{
  "n_layer": 14,
  "d_model": 512,
  "n_experts": 24,
  "experts_per_token": 2,
  "d_expert": 144,
  "d_shared_expert": 0,
  "activation": "swiglu",
  "moe_layers": [0, 2, 4, 6, 8, 10, 12],
  "router_score": "sigmoid",
  "normalize_top_k": false,
  "routed_scale": 1.41,
  "balance_loss": 0.00259,
  "balance_bias": true,
  "init_std_router": 0.0135,
  "lr_router": 0.000403,
  "n_head": 8,
  "n_kv_head": 1,
  "head_dim": 64,
  "vocab_size": 8192,
  "norm": "rmsnorm",
  "norm_place": "pre",
  "norm_eps": 1e-05,
  "positions": "rope",
  "rope_base": 10000.0,
  "rope_fraction": 1.0,
  "qk_norm": true,
  "attn_scale": 0.125,
  "tie_embeddings": false,
  "parallel_block": false,
  "init": "trunc",
  "init_std_qkv": 0.0251,
  "init_std_o": 0.0251,
  "init_std_up": 0.0251,
  "init_std_down": 0.0,
  "optimizer": "soap_variant",
  "lr": 0.00438,
  "lr_mult_qkv": 0.4,
  "beta1": 0.95,
  "beta2": 0.99,
  "lr_head": 0.00729,
  "grad_clip": 1.0,
  "warmup_steps": 50,
  "schedule": "wsd",
  "decay_fraction": 0.856,
  "decay_shape": "linear",
  "final_lr_fraction": 0.0,
  "batch_tokens": 131072,
  "seq_len": 768,
  "doc_mask": true,
  "train_tokens": 578800000,
  "steps": 4416,
  "dataset": "wikipedia_en"
}
Below are experts of layer 10 (counted from 0) of a mixture-of-experts language model. Rows are named router (the router's row for the expert), gate (a neuron's input weights, with its number), up (a neuron's input weights, with its number) and show model dimensions 384-447. Each number is 500 + 25 x the weight over its row's rms, rounded and kept within 0 to 999. Numbers have three digits each.
After each expert's rows: "comes after" lists some tokens at least twice as common just before its tokens as in all text; "mostly gets" lists some tokens that are sent to it at least half of the time. This comes from a sample of Wikipedia text that the model never trained on. Tokens count by the router's weight.

# expert 12
router:505552539515516482528493501492475503510466480462531505492455497523447512491488514495476441470556544488513488517454478490511528485481560502489458543485541477512469515504480494467502527552495491
gate0:470557514504496468506510504482508483489528566550437470467513506501490454497531523517473480492510514491510501475498468507483468465474466508482493493495441496504460497472491488474473499504473507
up0:489448451517506540479507495493515423503528463517508494535488478494497490553497493485510530492525512468496512484512535517578476531524479457527499509450480522492525519496512488517560499540521520
gate1:487482518522541545485503449513527485472486470511478478510484482501498509492541526479469488466479550498483535485521484484497518481476559503425481543482499465537508518465519488478489476461478520
up1:480479481509471482533497549499442510460501494481536509522519531510477513486473460499519513516513448482492479531509499531495494512504476512551522473510495535486476418496495535512510534480525490
gate2:481495527478465524525514473504486502498472467470534529470478494488452445510495506545466509493494508520504496518501536448476551490458490533509509504499481497533477454530515499507514490517490525
up2:474491486509523499485463517485508522511473478512509524547508506488481510520570523494502492517510514505508490496497473472495421508485496551485502489477485533468491512482466523497526481490508536
gate3:514504528512480507491500491515503468527492533487504490488509518489461513502518504502539510516517509488514504503474531521482484543483545482475476506559491494534492537467505512469441498485486528
up3:495463529506508537508529522481484504478528527518507496482493528471470501460475501461472461505504472490558475530543519491525509562496520504488484469493457525513504562487501494556477443535476498
gate4:496497476496540533512471462489478541503476468506539487466485516494503498486486500512494507447544490440531485490535501532493511476497507506493518471493489475471519531476485501567507496482553490
up4:501496449510523516535519533501487484485518523516506479467482527479495481527549504508460504507470490459541509517453505537500506493504529481475500456500549496512492527503530486509530496514474499
gate5:469468503527528478480505479472481460488495494511554486518467477549512515477480499479498519521504483503518513516509504492554503502499485505528520475507542475475515498517492487530514523510481457
up5:525494484456492508529491473512480504559526491492516533494536528481455504511510495475476518509438515503452472524525500477498485482497480510501431460478464492506512507467510505488481515466490487
gate6:510516533522520471500467486482484492526513523494508507477467507508477491524520521497456492502490470543444502549472519533481502504441534469554497534481491515504483475446496500479470503531500488
up6:543504487514479501533536478493488498517514497538524493534519503481515505500462465496513518511492490504491503484509476464498491532462486486467505494529556477491507494489510495503458488483502472
gate7:465549476500496463539495527508519508524519556520460551493454489518572528495459471534527523493472510483479509503525494503511500480486500496481480487554537505451481534519544513531547511518489502
up7:501500509435508452539495531518498495518454571510457507489490533512524524513471479479517505498515506490471512473507500512477500497557522516508476482466572526471471482502485516504493546489512548
gate8:507491530535538501506489496518500482520507491492538519471544437476478503477516502490467471518490503489495511509488495524498439486515546514491480469480533478517512517495513512482514516505511469
up8:508522521515508519477502525507497445472486489508506550500485474477500477498540471446481486511465518497528503539476496502478496494490503509502527476494502496484504525527519505497466494571481488
gate9:440506490518524487500529529495523484443469484517495520499497520491514485557514495489536530495567451464507502503505498495474482521510485524499527496523480520514544518484470513497528536497447542
up9:514464477507494502482490460504498486513552473514500490473485541487494505467493527541484477473447517538460491510500530460486490485522474475499485522483506511485487466474462525504503507493541496
gate10:521525496511454463533481504491514519491480491526492523494461495484462503479489552494526472505512553511505467532525469507478452512557518487525501501548528451445493501515507478493494486527522483
up10:489495497535493494458510482477443496513445483515456499451515504449478500453482505481493493453500515526508528495506491545530490539530475491546453508516505500487484471509502523511519479476479456
gate11:482490530443544510526502518497491518519511449446514456495509500497499513481510471471524493527501477469488434501488491460523477507507524510483449517513499508523523470459491509489471508489506493
up11:505477504513499533523545510474502478510480488489473504521509514530522512533506505473507515504494534520471488537490519482552482470476494468509451458516490550503493475500562452543491505487489519
gate12:480493487524520510508481453506494506495496453465507551487472527496495531478540506507486498439524539518534483504495492495475486470502513498500484530509476495514496495507482460489500508491522472
up12:553508491509516552451477515529473442504519485523525492521468524490527474480497496495482471504485494465528506502469513492507487504492485456478470512492511484448494511491524429520480502510476527
comes after: "=", "\n\n", ".", "\n", " =", " U"
mostly gets: "=", ".", "&", "_", " =", " ."

# expert 22
router:503523523474519501496468504475451526485505479486483524506459501512458485517472496506488463473500511539485507524472519502457531477494503479497500464490514495501499478505504507501529493511455478
gate0:461495486546534508493449492486517472464522474474497481553476506529568491531497493454505489441497512463526487508527507486507495531515483506499534477475490518493527455482540454506557522519469467
up0:489528513515468476447489482535536462484506469520541464496490492522462450495450521494477524482479476471488540526501539519562518508482550507501464492519452516518478559469509515506485525518442507
gate1:459496503487517547505521496545484484488496522488479478519500486562506481486519554514475496487481523466522527519504507501479561503469500517485490514464519500512526463464500515489469494464499486
up1:486479456466521499511518433529465532511477511497512489516515504500458492525485570507491473485481477530463538501512492491501513521512510480491513533477489481494477498487488471481517506511510490
gate2:472485505486479492460488491487522502471522510535488517503515504483533515544497540517497508523525476490492517482534521501474473520528504526548515490478463490485505540499464528466512476460485518
up2:516438466524532496480470449453548530535509529517579494526500548498503479503476496499504478517530463497469527485537478511487472540512501504498503481516492519510528523488504516472473485456489495
gate3:539498476453533464541519528490472544531508484461488526529487451562508470504481472527480523477509511479511457533498517489552487533474510503511515514528526481519511471511472511511479496463515511
up3:499528493497505478480510476524519503515539476504466490459510505506503519563475485435515492493494531483522494482551496506500436482509506490481491484512494484521461475487482520505498489475485540
gate4:454485492540533496490479508505517496485486510480476495497474522518450485544510488553494524514494505464499512456480492517484553491488460461514510492516497491505504501506475480515470513467434495
up4:477494502549537490497532526499513494512488502539540495531487473498478526520519490515504504478469508434538483546488509476492574496487484483489481524527514492489480496489535526486450505484426484
gate5:490527512558506478464499491474506518473517495535475495510503519489452494519483503508506471483531544484525514540490518490480498495512469525520530540503504509525497514460503486486525493556484507
up5:519512535501489535457514485534504503482507525497549527504520487509540478529485521464469502499503480476508482519477519527500500499519505482501481468461478496498472548532488505502533435469511490
gate6:517478529497493487508432503505484506458466476505539549513457508477500532507464519511512509522484517510447527487511466534506496503494480499529535490517534526526486499535536513488471450509493475
up6:484512496451488426482470516531459491495505547506578509532489454505476498492501536497503511474512526488438515574519528515494486532504459491519507514553513507483521501500494513475549471478476525
gate7:476564474484517489499543564521509516506505531515451504474476479497486507479507526483501477531489437498530531493502489476470500501473513520501463535520543500498488517513485478513513504505473471
up7:504511460485484494491565526507513485490468504508522479470539479467514511478480496476510537514468479493533516497506490471545506486526533513514493534521486516494453467456523472483466495470489477
gate8:533484491500530517534497522515519529467541513493505497510450492514485487503505485530530491522511508506514515467471533479508488483454444452507478456505486544547488464504515461493556485514453451
up8:514490504456491487477485541494490566487506503523490451494460527515466506487482488532530495512506524509491491503493528484495491489487505509507498446508457521509499477491486477490521487530484432
gate9:523506471484500474497475529438504461555478489504515469489467462493476481493517515495490494516515455576512518506518507530485519494493493484494504462480505497498467488467486528454491530503540548
up9:494499514494462458512483492501498490506518479491485541542541531480539524495488499447491523508508514471481480485527506526529499502514494534511500488505496515480418553514454498523490449511502532
gate10:468501527497545504480481501542429528527464494486547498464550444522521485507521548505489477497505506513519481489466526488489491470476486479503518479524505540503514505525471472489479531534478514
up10:510518497513480513467547508466508470469541490496484425517516459497490481488485524500513500461539498489510508481479507458541481542498459485528529517449489507452488474464500461521563478515541487
gate11:501515560493506487494478461496537488486499444517507517532467462577514546484518538457485454463543516546505510508496500510474518508514518483501484491431465490505536509478475507532507526475514511
up11:500510443525483535460542505509481519480511492497475513516544492490476458560482470508543478459461523507520511477525510450501467489455499492517483532548488530488506541461489488487489504496482554
gate12:544496469516500521466471521497500451510456521477501532525515491501487461484447483535515456471509531478460497492473505491481486458437472470489464500547510480493471502529497567475504491509514538
up12:472490527483476493500477541535490518458517508510492485516522541492483501462530494508489497489478461549499521502505453481458485512539551503497518510512462482504471517515480507495476508533486495
comes after: " of", "'", " in", " for", " to", " with"
mostly gets: " his", " the", " her", "The", " The", " their"

# expert 9
router:496488505510491518523469487485492510492507495477554486497472486527515522504461460493477483497512496511466495554475487513489519509514497526454483442473518517534495480520519478493529519524511468
gate0:489492477548505490520512513487493508525509490529513512450467494512542476498483467483452480507479500492497516532521482491491479489467533522464500503509527522498486522483521528494521486514465514
up0:480537518498511493494512526502459516448518482527498509498480518484473539509520491465468472494473511541481499508528503519488523546492503497472495504520489510477453488498537490512502495518508505
gate1:515488492439544509488541497499493492473482473499504454505503471565520475511547530449498560531486497479501493502515495562451509503516520532483469469501499470548498474467555480502471515489503539
up1:470457451492476482482537511499463483487498562465500497511489467505495485544495505514554538513510489473519540494510502536416503489492468510467511523506497499545487479516508476498498545473508511
gate2:468528502488504498508506512481442511521493536517516499490495473493482483508524489520485477485562470531429512494465487497514528514499487500469513532499489505493545479509535497482557509489509489
up2:485501498541522530499516537477469501490479515517558519498499541467535525557504467489482467540482480533461537466474500456505481516476503470536501493513512531480484517529543498510533497505497496
gate3:484467481489480493525512493476506543516530497491496535521491512548464511492466482518488542503479521500496521501473518496498541554555510484484477494493522502528512478484517515497484528519457506
up3:473484471492481496468504510473539474466508452513496486481439481565512519477472430485484504526526508508451474491520503518515518510499500502512505526491489519509527500523464461441496465533471497
gate4:495501514504530461528524493487502487466490462502489483449483509517466540493479525531542503493521519491491513524494535506505501505526513525545472483543501498535461501548494517483493491489495488
up4:541465470520507515537481542502490511443531490522521495527497488558487478526473509515468502483479472487501468485527516422507502468468519475510477454492494519523497508518507453493507508464515504
gate5:466518476457485526463491533452481505489529541524532497484515511519505539526539464502471465516482496529507472484468473529520518535494541533493497507490489534513489452504494489534496515550490503
up5:500511547523480493511494472512486516487485509512500480499453511484546509531529528508542514494549453499519529505516533455543529502506493505492535482545545504490520525526472513536497515475460493
gate6:475471539475473507484531516529462474482482505500504506536498552497528509463508498526538499495512482527475485521520512503450473509485523469485514484541473498487517510494502519517522505508523498
up6:458520509485476512522527490552519486485492495467504498506488517451513471473506541508496498495541473496519480535483512503455509473479509519532486506488478490498524487522511530550533485513532484
gate7:514492512453488484504536479532564511486487508511496478542479486497495485466479532514492477535503470500527510500524508509543537540495503482466478501492498507506504482480463466479473493476481490
up7:508522530522495513503495521493471557547504578498493483557525527515497488525533486573507544497503480502499489480478474510480556458477506468504485502496516477484465497510459502518455510510523486
gate8:477535493528526514527501460509483550460508486486488469467473486541475537484447520476513488465485490501533482511518479472511505506488509490509515513466510493546530477501489482544512460487481498
up8:486492491473499491498501534507537480516466491508481523547529482516486447517529517472504503524508512479477498461512509481503554468499485474523489483494440497506482541543473493500464502463501480
gate9:511484511510506483496512500492563527514477505528523545494451496512482519486499446474498460507466468501504476473461464464475504462479509533511542459477492542462488520484535503518521494508501481
up9:495483546555482492493504488501490506433479546509500501498472520459501493481534507509509471503525534498486551516476504480462462536502491476493476522518473520497479547555484502479501513467470535
gate10:486484493511502493531499527469517479486512462475527502507480497509518479531492472524497456497506513535489497514471508518502493471480484538516501500458504455544542487516532460499491524523499515
up10:512468524487466494551520489522522488500502584469483520497483505526496514477509477486538511513487532473488552498488475507489517483538499477498466517511510553484501541504533502488481487492483504
gate11:500539500508487578524480503516495470503539507479513521521483544487560491520526516516464483488460524427486515514505513540482513503499435518506533461496513502503499477450547499469509546525522510
up11:522480533473526490489520506510500473557517438482516513520514501523511485523438502505463457495500496503513498512469518507518539464523440489552516462470505540503505506484542507428486508498458505
gate12:528515489496488508473473469475512487485493515528568467506470498493556505506529475530525474498495505512517521497469525548527503522544487474541463456487485469536544490472505516453506507495525490
up12:499497508538514502505531495504490512500512512497489557487504539470521511455507497435466518488511517516497504511519475484489463521464493536495536559506510516530501486483524505525530462523508501
comes after: " |", "|", "-", "–", ";", " ("
mostly gets: " ±", " Loss", " Candidate", " Goals", "finals", " Result"

# expert 18
router:536486491510488506554468492514487518486506449496567506535458481497460509509461479493487458507547518545485491558448483488480485496466508466545459538489524463539494477530479483462541534501516458
gate0:505502516507491509521465480497477477451457494498519477530442490503504511470503463549507524534523488514496483505484505498494455472507516481495466488510450548500476467460520526523512506485506480
up0:481525505472507459547459537455530551563537506461488507513510486451514483492484484426482536461476519479496520486511512461509499533511451486520469533486473476528484531466468512498489488520468490
gate1:556508494470477480526488481501549497502524499511527472524526509494507532472571496502524457474509522494458468537506491507485515512518516538517546503521507469513542466509520488490496502497468480
up1:484467498528532498494517506493477504474489475493469515493479491498483504513504510512496520535507479486487462460502504494515519494502524513487489532527470461480472516453496522495503555488504517
gate2:500493485500498516503503542506509500512522470507509488501478485515504528462534487486507516518455477463530489494515522488470518478512512502564490528491453525549513486527483532508472496504508455
up2:468523491491505449513474487516508485440490543527511506514554533521478518487433492448509504465512482564469458467470496471527500509549493490471520458499533513494504521516466461520527488496516541
gate3:491507537525482545516502514511514506506487496446444510533473510522547510502477476515501475507570504515481484516467522480531500506491490485462470521489480485490512526479506515469479480540512545
up3:500484488486497502535481479507469497512505509519483522531502483500537496486514494517494549584511503565516492497510494464496493523453531491482573504505529495528457536486575496558482532497530496
gate4:530506529486517487507513462514497527502492446482527495491505544502509476487489500448493497490441502536485507474475504548448480464528531483557519530500487517467461515490548522502488519453508481
up4:489481506493484469495532552495469515457500534459505512497493488488486449456501484516515473507536454501498471522510525508530545495515501497519506447525481479525533516507484503526495464552479547
gate5:541469516484518486526487521506522503469504499532499522505465517483476498482483504528553483503508514541477478486447504491474514488488495470527481564522502486509448490544486506475572504500544522
up5:507479499516472527491536464502499541465547486489520525502506473532517488479473507490484507538511468509460484522501509467541477492490507451480464485540493515498469476481512515524494508500522508
gate6:476465522520469508520506476436442479495496500531504484507466528488470512547492501481476480531506549478503502507519487538520497529500510516468442519474495505572510513499469489498513506489501492
up6:464488527485511489556523478529500496495520535504505495496498501473507541502508483487512476473512496487515508527502502539454521468529491480471459449539488482525445492504500500481459464469497493
gate7:526503522501475491523486512490501453512504507480520486536502482462459516545513532439541508478511495496564503523489487499438467484501518509511481500497478477473488508500483452474496517538516498
up7:531505501475525546525480498486504507513497479507464475496473508532498496449511465538497525495469489524507513490433535523494511513512503506523514501490477479489560482528472535536508517482512507
gate8:530511479498487553484496535481483494496507474488470498531486495523436493481518515519507462483509451471466506539472451516532485504501524478502509513498515506517523484483502531485545505531486529
up8:479507466543531502467512445452513490478491507532466516520520496519529516537472501535528476481527540481507476446453517480497503540543485467498487484490526479521502473482480512494503489493506511
gate9:484536520518522516482528497555490512485473485512503516481489484451535503496529445481520447471506557523478503498503492506481488516523547488488480489495546499504526467470520505494485503501477487
up9:493460481508493452467503495493491455513515505496499492493536489553486466507470484506481501495517466497558496477510522497519509517506462504500499493515462513502500496501485512520524483518489472
gate10:480467495509503517485491517524479472517471484553428499474516499519472487495497483502493486521519501459493511513518489496511474494527492505516516502517461488500509525484500444503495514504463491
up10:504450483497500510504506495509493485492477490448485527498525506495445491529496492491503483513502526460511505482483502485520522481485537495523513498506482435520529512455532491505480474509510485
gate11:490495544480528495499502471494489536510510513542539505499467539516451497504492515493500480522522513463479502524433505505504494501543520510522531461455524445526529549518453502502512455479492503
up11:493531517487499460519501498496496486486493509482514509516511479520464476533530454475519482490531475545473510506483512537545457527449502490571475504480507539513500480497530507486568511536488504
gate12:464470484487496478508511518518499483520502466495480494528480516523516458549510529515492447489497522495444474494472473526522485510480519520477481492480516511494511490538515482479532520489467472
up12:470532492505485514501479531517543540505543517470482472522508490503520488488481503498496520517519485501496510508498515507534481504543459519563504474567489524536492539464481506506495471487488519
comes after: "-", "\n", ":", ";", ")", "{"
mostly gets: " MPC", " Coordinates", " JPL", " Website", "Scientific", " \\"

# expert 4
router:492487479524479462472517471523468510483485520460528467507472454468464537494465501483475462481537573483464489520479486537509500504452547497511489513484539526518471473507489527465516472531476496
gate0:533507479478486502492533485528482508516532489513517548491485449475541461520511520516465531529503476469454517482511532483478483491522518564487517538474477510529535462518495462512521520481509517
up0:485504498490493480535507571490498506485487489496512470507521522494473479542495498525547505542499500508521503502512470474493474476511479508463517464525482522507485531500508537512506500508514512
gate1:482522514532492479472489493467529513512466505496501502491479458473466493484562518538484515544549476499460484521454486491501507473488500479499515513483490550486482494478498511494477528509526513
up1:520516486494532473462517518468460452510536526510539528516555513520541512500488469511490529448511520503511486457509507511500543467464544496527503516525509449508506473485503469500503491556515527
gate2:487462439479479502510503489470476512524506501487524448503518530506478475501467522473483466446516546484489483502476504533518496498500472486532459484519505460501455503460474492414498477466502450
up2:522474491506465472516495467496507495518451474540468498476486480520463522464529531456535431513532541463496491487516478465525505477506492517525541483502528510479527504491507497533474451456494472
gate3:504481544466515495442526509533510453507511554514478507513489459527495539500460513470492502515465510496486512490497493506457538534536488532522508505471499481478483457505495530485518489518450509
up3:501507530490529466511504539499536477494526471462491500498542459508473526539507519460505520499501471534453503476480535512512484474513469431473514492501471506482500505484480463513576458517507514
gate4:544521506499497453487486496545471477516490510482508500547482538527476518496487542518542490488474511480474518553521475511523500464474500477540496528484538515557458451495481503465475481500449503
up4:487475515499490468535521474517448508499519522525500483502501512540516472497516510480478541533524494481474484497476445499507499538483512531539481505521515465513482539479455518506470450446510447
gate5:532529510557552477499506488474519522553495478522495476508436510493503499508466539496458476496509501522475503499481506518513541518498468507503504506501494491468484501466500473487523504479488481
up5:447494491507501456477480519523531450484518487515533478505506522506484528550484518556472509517525493491519460495497540484501525475521521506512501484490460515496522518527500483532525466487524552
gate6:505516465453493483497504515496470505494468473481499500529496488516504491508499505524477487477510506492480505441528489478531485499483468488514441523515481513529528513503492513537494552475475478
up6:513548504534563509516517511446485522501487487520490500464468524485531490469447489473472534499512487507495522476484487480537478501473510479484518541470436513528524494526499483492499483534481502
gate7:440477508510507514523536523460467474530472479509472494508489465469485513497484500491477493505531512501499482474486535511507528497534524516518554496479484545490521487498509495509501497551464512
up7:479507510497535489520507502471469505524494547500503477458498530510518473503521484481501486499533476531446480474526484481521555512460477499493519493539484504533494500484498501521482446489519533
gate8:485508539492531511513511526516498517512516528479508482483476465464498531499558533481477471474531544523494515438524465531543481476462505513502494505482494529461529489514494492486512480531481516
up8:491486527462501513505495512466474494496504508456493481518508501485532506490511545491512458511472491482484451476493499502529513462533508513529508493473566505469490481546499527457479488508506475
gate9:495511457494466487516493503503486462484511491525469484513455520485527496547482506458535499533502495502479501485458440513531483472539516460484511535523515512509508510464510541486474526541516486
up9:498518476490501525553531507506517469517517483497492469498465463524558542523451564505489491523477512480465498533471462500499477482506446536476486508499504446469480506503515516512489498437509478
gate10:548493485487485491518490470514501494507467494500465531493531537491496461478466472465554495483513514491462523510471477544487457515459492468465479513480509537459498484467521523496487495501510515
up10:519486540496523517487499496505483512516464509488498527508553465478506452522512480491488529496466488501483501557539514505507487486456539488508507506514509485543502487524527463492475490503482506
gate11:510485499494495488487458508484497505521481542452501473481507484507472557483505453501475527494490524489498468438504437501537536494568516542526437501450476457534526487506546516500506528492515500
up11:474502537500499511487503502532525511484489461536508470497500521533522486522483497478509475447462475543503520540483572506491474526440488466482526502508473524478495429512484455498500441507537511
gate12:493457534505459509484494462497542471549450512485497460490503480460521496483475486512495451498451467409502499470489487502476509456514530489492509564496503532494463479521505513525544507501503467
up12:482481490503476539524505465477534500538516506470539490506546498495526459520485520484520526474466502519432520481485552490514507501548547496507512485529461537484510496482550452498526496530508518
comes after: "-", "\n", "\n\n", "=", " •", " Date"
mostly gets: " int", " Coordinates", " Succeeded", " Preceded", " exp", " Website"

# expert 20
router:501478504487491481524488504500445501437521470455516474482497487516483489524488517514520474470516501496485490531509503474479521487490532443511496504492484519523469496492482538484537483486504510
gate0:513490486528529508479498492510478531497521507519464480473499503501529504523511476545497521471470505531496494471522475486521496492504503462477500499498505454491516494517473513480511538500521503
up0:514495469530527469512479471521513568519520511555507440532456466525500493517494500515537466513459540527490494538519499490467478514506500474450533493496482454481465461518456505472488524475479493
gate1:548520485450470499476487522526486491535526530501469487480496528543552529468530527522490521476487427478507527524489525486467496497504500501488500506490471515501530505548508471523561487506517493
up1:478548507511547490514494449475531509499480482473498524487523471550486460524475493505533493497530506527462517493457502539470488496471492504514510503472537534491519525512485506510468502468498490
gate2:502526495501472495540433482423516489474419470500500494527509563542528511497456510467492529481466547502517512456507494527487516512517463497490523507482519500557444530507502561476476505518488536
up2:516518530537517482535515497506503496516500484546478515491558500467506508493494518547499497488509501519484529540487473442507500444481509481500486506533523482532540508504481432490512482458520471
gate3:484497514497571520528519481494476455483528497533522519487500510515491547513478505479505500480507495497430473487491526499447464528493503439501492500511534495495518485478522512509508476465521525
up3:520457490494511516524532498499530488521454495468511482498503511492519475502464486514513526495504507485509498512502493500515558500509487506506505448520440553503447505505509499485499488493522481
gate4:494493526512529484524505500501528511517497496508522474526517500479493525526480466499462498492534524532513478525503526450501499466493504520507517498506480451508539533520473493475481463459522481
up4:488511460491468496542510515503506475482491514523504501483515530530541498500487514518517500504473457492473493479451525534527503515433522535481492488513531523476474474532492501490470532496506506
gate5:481490488502536508555506472429505499487508489445491470507528486499481466543485484516522509477514477501464477493453512498488532479526508495528503527497509517458492472539532525477473537516470518
up5:511509515482500483551471497488490483480510499453507513517494497484494523539503489551479508482494475472496482479506494550498525490524517499504491495472463465475482501463496444479511527446497522
gate6:475466522486505471460528497502496504498519504503485484477475501501529492520479480494514493532527475522474505489476512493553507507509548470492476486470505485494516484499547511517510488529504491
up6:476522475455530479552506478499520514523483486530486468445510487468465493459523500558498504501476481524491512489494488513519485481490491512495497499465511461496483460459504503506532431454512440
gate7:481473511510499495542467506469491514478508512499502513520524512524506490530470522521533523479531533547561525475474500504512527482553512500510468508500505517443480471514525468457511495530492510
up7:485505454508509503510505487505465513494517466497510452519556526470495466504518549511521481559478462527483521481499490497482484530498545467499543491476455518518526568505485536494484502524540479
gate8:508522553489473496481519514501541467466502475515494493533481507479526464482512500536489520458443519524526468516525512467485488480435539522531471511434527475515496557498519486475527490513454494
up8:539485516524507555517494482544513501506501504504472494517530472499509520513494483496492506540531536518496493472538488503497517499454489484500495490490476505496514487424492514510525489510536501
gate9:518491535453509460484495514505507473498472456470448516451537460459550494498527473526478479482498449496517496543477454472514483483492501494487537527495510486474478499529498528517521424526468455
up9:458516455460502520496493494483505546507470492506525512490481440462465486460507458485490470511539506539496491524530455535494516476500452479475451525502550482517527501488555503532531491509488497
gate10:544504524491465475494531496517510452512502490501540451459457427499461499497520485480496490449513496494517523500519495504487475481489509474540490543526520498530497492506456531538511519501503515
up10:526510532491459482519508498500447493505468546505480491462501411521454502495532487508498515488513480540506529497458525497471451508483499520511522515498515479506492492479453474534562484465485505
gate11:491536445476528453503466504517509540470501482490464490492483462478502442515503520492508474538517490524492511475513463497472487481475521525530516501496488502529470471524508511468537483474528472
up11:529547480512577493504525538503523501460507434482515498479499472475513491498532506514529500541465481551483487456463512480512510469484491524517515559475439505486511498525490494479524457556527517
gate12:449501495553479482506491505488475487483512460494509470530499519497521503540489526505461516488474503512511489518507440495498529499489506479473489536509488490499449481538526521520484536494482505
up12:492481486539507497520511503514475499468508483483506510522527515486509510499507539533477514470496533495499467524476474454483503476505505482464536506502439467503452499516546510510516495454511524
comes after: " the", " his", " a", " her", " The", " their"
mostly gets: " wife", " father", " role", " version", " daughter", " it"

# expert 17
router:511473493522508496479487495500421504477470465455499477508489522511470529498494486512442511480487522529495478504510477477493475480510481494503469513520530554468428498528511524479501480491488492
gate0:501519565501523459496495488494504518494491517523467493517497507512466544497480463500438525452466493471460509519465524515495515488526494554534545519517505525512486492531471519524503509483531506
up0:467468523449527493469485488472512485544479462485445504510459509528471488483467487525473532488482493519485530504530503539491509482488530533518505481517534493460479481512503544524473537528534538
gate1:507492475521514501523528521499498511500491469524475482507524544464482481478524533471489527439516476466497547491517475500487502466455497493495488503497503523496460514560459517530518493490469510
up1:458504465484510501485487501499502469523494498527516526488515499539535557509486494524536437512528521503517478440453491495503526525499487530486505491493486480477486456489542489497440439513481501
gate2:487496526494500503463539502507483491517553518513514502468500494554496521472515494582510517441517499490474528499533505477517478465495499503487507494446513476524486479515540517488476456476488473
up2:509509486465511502542518523481517515482489495492457471514501507444464483526525504494483497545476466511551455512479511517514531514516495490481509495560465563519550517473458468528533503517501471
gate3:496555509478479528512498522492512472497530438562504471450550559506479524465541484498476501483498458513515440505478470475475492506502508503506446447498493508535507534507476470469475518498477490
up3:528514504525551421445509486494481505500489493511480510491517504523496488573479502484511486536472507543503483484494516515494517453532484480473473529510498494483489510465483471523504560505504508
gate4:543521503492500505470486444513467532515502548493508502487521486510489483506537489477468490491462514518518472507489497530509491515538495469558455496484551489480516556520447511522503483510444508
up4:479517469473492505499521495496510536505492489489511479486510494498525477490507485499535476498457505477504477484502500516487536454475503472486467471515482476523495506465488520501497459450511496
gate5:531510515552496513565451515483469505508470513490494489498514479487530546541480508546445528532555498556484484491478517451522493493530497477504550483510519479465435511524460503517508516466494535
up5:524498533508451512503529532523492505511518516545513508473556436492483513526514486519495452501489508581481491457509481484471501462514456452498547517521514477525499498515498493493492492496528510
gate6:474478508516520560496475489515493495515514492452476511532476517512506542530498523513469464453487544510461530462486482529514471534511486468519480483471492534468561447497453509525516506498517505
up6:502493501500502533492482530519474483493503460477532525544493522502508532536475542493465500542486514520465575442515488483512503485490501486506436484495543504472511480505475513503469541506503493
gate7:479482515465530493485530478442528500478461463505476447546478506452483524513507501502527506486528541537510532511511449458511557545512489521478511498513521473513525508515487497493484538529510500
up7:517500533521462534499501518545496460506533516472475485471537528510534458514493526474453505465494465462499466534490528522477498463514496513504481512516499495498498468531517501485522480528490478
gate8:553505509506488506485503528505452487478468476515538488482502483483493528530491503518443472493486484497491526504492491475497513520500438493474493507555508508518487496561514496453486462488512507
up8:519507516476490494452500524504492461473473483537480488488482488477505511535521506521441474488505485473528483482498475482468507518483487501490501516534526498495515519545508474473511470477503495
gate9:474490494552526487506499502447469525491468463449510492471485516488488521524544475514497522469549555461469534488505505483503491470491515510481474449518510482486496480525508529519498504469520564
up9:462502473516494489513483501479486530489468459478506512472487494486491526515523497512492530475511552492498510466509525476508468484478490476484480449511489498495454517507485545517492473440515526
gate10:488457524544535501490472504484478524520494519492482512470454483486485452514497495481501492540536524556442508492475511472512498459526526512555510531523462494505493549504519520508465493483533510
up10:522476519544512560486539508515551498516466473512479496477466513465488504509469499496523490501511512506514530527482447464475557522518544483537548552543493507482475538510462515486535496466529483
gate11:521474528498510479497529504476482540508501521457480497473485492489502529482490472491476509518533476511517528509523535484499516503500516498482519503507500516508520464497437504515515487500495512
up11:540514514517489515506451483509517555480525560546545511517520484484522519461452514521495486487501528467461495506504489531540518495492517486522464503506500454507514541513485501454529538513524501
gate12:548514500487525498497447469486490516486498504484486486470502468498506545450486494489529516491515470508534490536501534512521518544536502505534472533508542500459505506509510530532528516509474482
up12:499513524503525504537507528509496507505511524495530552505481490493442484492493543514524507514503463502472534516483481506489502447485481469506476443495477495508453509493520479460475458513511505
comes after: " |", "|", "\n", ".", "=", ")"
mostly gets: "\n", "  ", "\n   ", "\n\n", "\n ", "|"